Experts of a small language model: 64 SwiGLU neurons an expert, a softmax router.
Below are experts of layer 2 (counted from 0) of a mixture-of-experts language model. Rows are named router (the router's row for the expert) and show model dimensions 48-95. Each number is 128 + 24 x the weight over its row's rms, rounded and kept within 0 to 255. Numbers have three digits each.
Before each expert's rows: "mostly gets" lists some tokens that are sent to it at least half of the time. This comes from a sample of Wikipedia text that the model never trained on.

# expert 32
mostly gets: "8", "9", "7", "6", "5", " MF"
router:128163152126098158160076121136142140132104124132087119122158104108121143154139094167118111106124106118173127105107140148103139128134122124077113

# expert 29
mostly gets: " song", " music", " family", " band", " land", " world"
router:170086139124104118130132116138083188155116122138156125129168066113157131140141131127100153134089128127098132136088131198099103114100072142129081

# expert 43
mostly gets: "ch", " ch", " Sp", " sp", "Ch", " th"
router:116122137147137121076107103130138126150095105123154104137086109095151145106109085166130139136103103090119136091136135151116109159131117138163099

# expert 23
mostly gets: " her", " French", " European", " Germany", " Jo", " Italy"
router:155123134159121116129169145162137116122154095157129142092121133103133094168138134148121140139155119132102110116133138106150152131140104131097148

# expert 63
mostly gets: " Per", " Che", " Bu", " Bur", " Mer", " Ber"
router:166116144132137121112114135136139149131109134138152110116161104131093096112103137157125146099116131090085124150159111121143075119109113114127109

# expert 16
mostly gets: " Te", " Korea", " Min", " Tom", " Lee", " Nik"
router:122180156099141111160147128106098105155148135130168145127142118111139170081122097129119120122099106130125133137114155102074136125117153178097113

# expert 41
mostly gets: "\n", "\".", ".\"", ").", "|", "."
router:134087115157142120142114118141148123098172092164113118117105117142117129136135100123111087114148118115116107130136129096085154082143110095116139

# expert 49
mostly gets: " John", " year", " David", " George", " Court", " state"
router:137106106139100177111145134138117110103144115158158154142146134086170130154117171103138134162107104108125121112092151171172165138131156103127174

# expert 5
mostly gets: " to", " with", " in", " for", " on", " at"
router:112124100135152119088066110127136148125156108128134140100121133107098140118140110158196109123146137157131156172106141129159155121147133161108153

# expert 62
mostly gets: "|", " the", " —;", " Show", " The", "The"
router:121145113150094110157125164137108105160127140144146091151185110117125098118146073140140131148137098142094136141133155136157157151155097129152144

# expert 18
mostly gets: " II", " development", "ation", " Center", " Institute", " zone"
router:097133128138081108180162121151130146094129120138111149105167136150144126144129137106097115155156103115101173091125124096145156109184143096147120

# expert 45
mostly gets: " F", " B", " M", " D", " T", " W"
router:134159118179100120129148127097111126159150094129120127138146108145151126176103140187104119160118128162113137125137131106126150144162096114114149

# expert 0
mostly gets: "==", "===", "\"", " ==", "====", " ==="
router:143160138152105118180117098118140164118131123101098110144111110151119143106136150107155141118167099124099095115142123139105136074112153123141128

# expert 11
mostly gets: " s", " m", " t", " f", " d", " p"
router:142099102158117125128094138088117152111123150147136126150177124179158110130116151165111123088071104115127141119100112139113116148146093117161179

# expert 6
mostly gets: " San", " Cr", " Mal", " Sl", " Qu", " Cal"
router:136132122111144118157156139141131117145126115137147142093145123118126157099130147124117118154118144146169093173063150123157151133086098135115132

# expert 14
mostly gets: " were", " was", " is", " has", " are", " also"
router:138157123130141107137097089111146090137179141123081136112102129131108169130125130106147123129075156130119087147142077145132156161134128151160146

# expert 27
mostly gets: " was", ")", " is", " are", " were", "),"
router:165163108117100082172115136126102125137112160184129143115102145145144155076128152111136122150122140166107111104142077131105171171158157144104123

# expert 31
mostly gets: " —;", "\n", " Japan"
router:131137140138145097148153136141133076139169093150145148103146136119139122131156134090115153087123112098122115118126120100090145138134152127105131

# expert 8
mostly gets: ":", " –", " -", "–", "):", "—"
router:157134114139117088169140106103132122176159124153116109144164168160097120113121117198125122211116138150111157148126119084140115169133131113138153

# expert 60
mostly gets: " released", " won", " made", " received", " out", " played"
router:096072111142103165101181143116137139100114125116113147115126152112153136153101118114192090127104165162117153107101166146118124138147107114113109

# expert 33
mostly gets: " with", " in", " by", " for", " on", " that"
router:124155088114141117117078111108126118124169105098117117086128124127096133116165141159161115108162124128133175155127141102132134157146168148100124

# expert 36
mostly gets: ":", " UTC", " Succeeded", "):", " Supreme", " Def"
router:144133116078153120151181113143122123118157124086072106138141119158157123123156134114100126192156123146126120108161159153132152145109149181166091

# expert 22
mostly gets: "ich", "ash", "ford", "ov", " Hard", " Mark"
router:084148141086081132104152133159132124128087119146137159113133128107124186127110158104156111101154079121122125101125164151133149159117085148123101

# expert 30
mostly gets: " R", " United", " US", "ta", "ena", " California"
router:106140124163101129126165153119113085137108142107122091085157114085132124137142172109123112125109150135126167137126158141133114153125138119112122

# expert 51
mostly gets: " Michael", " Nor", " Har", "ham", " Men", " Hill"
router:131142118148100142155133145154098108101108109143114098083086139152141145143111120134153109101109131182117099124147173122128139151102152127121124

# expert 25
mostly gets: "–", "'", " O", " D", " de", " al"
router:165161104129111117156135132130107128103156117140130137095163107100139147132120154152096113164125113138148109131117145098121115155153130076105160

# expert 12
mostly gets: ").", "\".", " |", ".\"", " .", "."
router:117138062124113119113142127116105150086140145134115128160108132157105115140110080170131094135090124123145164141158162116144126083150153093110135

# expert 15
mostly gets: "==", "===", " ==", "====", " series", " career"
router:134170125148082106163102124152124136109120156133085097148121104126110105110113122126168192104143154138113128143148075119155105106134115108127084

# expert 19
mostly gets: " pre", "ign", " After", " sign", " post", "urg"
router:137107151146148141092093139124112152157150089105119120190117139086175159127074106117133140085156114126137102108138132108117138151094142138085125

# expert 44
mostly gets: " and", " was", " is", " are", " were", " which"
router:146126109114143102127067131086126121114163152137128095118110111106106166117127159106153086126110128156132085110116096119139162130094147137102145

# expert 26
mostly gets: " used", " made", " part", " became", " out", " up"
router:119113098114124138136060129120137170111140142120109136121112131134104123110097114162150136144131141102125161098108151138133128118130073138088120

# expert 50
mostly gets: " Indian", " India", " James", " Khan", "istan", " Mah"
router:183143148122088128149158124129109089148132108107131126113126163145149115117174146098109088111107128181119120138076146110102175105148149138158089

# expert 7
mostly gets: "é", "á", " France", "ó", " Bel", " Gu"
router:164170132128115142143155151118123126140131134166163143103107160123146149140168124151099130137140127123096169160151165148173143054107128109139126

# expert 55
mostly gets: " comp", " some", " many", " each", " music", " several"
router:102092157125125117124103156102149140121136117134110150165124092120090101130174121135115176113132167144158114143083119133158088151135113134153120

# expert 56
mostly gets: "ed", " Com", " Set", " Fort", "oll", " fl"
router:114142157105126178098114097149128160134102194118158095124108141103157148152106089111117168109169139127159113075162132123119139114150141149085104

# expert 28
mostly gets: "|", "|---|---|", " |", "===", "|---|---|---|", "-"
router:160160142195080088149135140147157114141165154168120101138114112121137125136145108127122122120141120093138137153141167171167133148155129138146113

# expert 59
mostly gets: "act", " res", "per", " Pro", "ort", " pro"
router:145084129110132150114106115054139178096106188082128163127161110137164152127133152124118169139149118081120077108163104132137144157098146131082122

# expert 61
mostly gets: "ac", "if", " ===", "est", " cr", " ind"
router:126121105110136118151131197106130169157101128146140156172121122159178130118147117124148093129157131113121139139130118173106148106090095125108096

# expert 24
mostly gets: "=", " Z", " Bl", " Sp", " St", " August"
router:134112124124108136143156168174121081091123119106139101173107112132187166154082144180158138143149089119116158102155106100132153117085166145091116

# expert 58
mostly gets: "°", " ft", "|---|---|---|---|", " Location", " career", " son"
router:150135133098105142157101127135139149091122139140115150166131145152106146118139163138106072164142132158124141129141121157167114098097112111158181

# expert 3
mostly gets: ";", " —;", " |", ");", "|---|---|---|---", "\";"
router:137111147107084103124160108129127157105143169164092149120057107143116118133168127103078099137106132140118145140116070108067149110139120108110118

# expert 2
mostly gets: "ions", "ics", "ians", "ities", "ency", "ization"
router:122115148114154191077108082152136138102101137123127111122140181179138081148105150117167164157107159104112156114139135128153107137156131118164110

# expert 20
mostly gets: " National", " High", " State", " local", " Town", " Council"
router:113136133106142146146154096156104104128139128092132103155123110157113128156146131100105128170138150156144144137141097113116146161123168137144109

# expert 34
mostly gets: " Car", " Pr", " San", " David", " Gar", " Cal"
router:107081160137164134097162127080152136147140124142166140132132104119109138097125183116123135120118106125167086146114138110141122116094101096105160

# expert 10
mostly gets: " ", " +", " $", " −", " %", "~"
router:137181128108111080101134127107128139119150063155096112134146133159148120137170107151105126116095144126125134129121098092128137132156141143141152

# expert 38
mostly gets: "el", "ie", "ely", "on", "en", "ler"
router:123104164133172129061149121159131125147158136103168138129143131120099111149116128087118142148128143093172120102143143131145110089115153126141121

# expert 47
mostly gets: " in", " at", " In", " after", "In", " on"
router:105150106110139154087101100123149137136145157141120096131091127145160112121134088192137103128153123152116214144153111123155142149129157159142129

# expert 48
mostly gets: " a", " C", " A", " c", " W", " B"
router:159143087140106114123140128095112137102125104168131151108137125127138124160131099141133105147120141109121127141101090125108132124164114112120138

# expert 42
mostly gets: "7", "8", "6", "0", "5", "4"
router:099127125133146133119092159099100093132146131125110120115141112105153117122155113146158097122114086103172108117117173119093100173138147149102114

# expert 4
mostly gets: " Pl", "ophy", "l", "ific", "hyl", "ocese"
router:139148132143128149140143157094142160168132153091157172106088177169122161136174103120123093122090116118128108124117093108130122099167164121122131

# expert 9
mostly gets: " US", "X", " France", " USA", " British", " French"
router:110148135171143124127127127119122086147110158146141135114139143113140149148134137095112194161119094139129107101117136096117112142128138108163111

# expert 21
mostly gets: "=", " Location", " Date", " Released", " Preceded", " Succeeded"
router:122116124112095148156122126137143108099127124130099106139160147127098129135125197103123085181153108139109161136129115169129117102116145127126099

# expert 1
mostly gets: "%", " one", " two", " three", " number", " station"
router:175135138143130132168083135178098120109127129149078112135115163165138110162103153120104178160105116142116112129089179153114153121146124148164155

# expert 35
mostly gets: " be", " un", " ex", " being", " sub", " per"
router:143144170132159105142129127078150127174101184114157141144119108147101095127132116174109138090103101072118128130120107109126127113155111141109120

# expert 53
mostly gets: " of", "s", " between", " from", " in", " Vol"
router:139147094133148155140146146167129126122113106152119106101101151159137144146138121110100141120121138104132112132150091111108145152124138128127136

# expert 54
mostly gets: "0", "9", "2"
router:103130097173116142128171115165120140106115126147088085144158123140140096139158109155128119132115120098168114151117102166111079163119134115122119

# expert 57
mostly gets: " public", "On", " des", " comm", " rem", " un"
router:145132168101147107098157129176153130102170127079116134112170125094108125126144087145084120134103135121152123173149116096126116136115100096143108

# expert 37
mostly gets: " Indian", " India", " Az", "iy", "ij", " Bay"
router:121143155125167138161119090110133094175078110107151112131117144113081147083120150108111099108085102138143123125084176132089158114111160116138098

# expert 52
mostly gets: " States", " professional", "American", "ious", "ity", " Family"
router:117101121128164150120145143140095118097139130150091146123122146138119127169127159108116125135113176135109152101101101109142138132160137149119105

# expert 46
mostly gets: " University", "ph", "gr", " Gr", "ct", " London"
router:127079140136169100147114081119161103138153169097162160150119109104149122143126083138123102098108139172111106146063111159094135181127125105173169

# expert 40
mostly gets: " He", "See", " we", " he", " him", " em"
router:141168142115124109142140115150150139096146101104134089137119090099124098131097111170121158119133129092111114136173091091132127118110108148141135

# expert 39
mostly gets: " re", " ex", " co", " Co", " res", " en"
router:141106119163173159153132127091160111113126110109123090119126093118089117126115149115116138148182109113142097091092128163159122162121125099105128

# expert 13
mostly gets: " team", " League", " University", " American", " Team", " game"
router:092154081120116120137147156136146134114150150105118159100109126161153107133087139117127124112128135142084162142119141096149096126137139129115119

# expert 17
mostly gets: " their", " its", " other", " new", " such", " his"
router:162125153084138136090090138135123102106113119090138177134122143111104103131138112085131169146143151138160156119134088125155146153174131155123117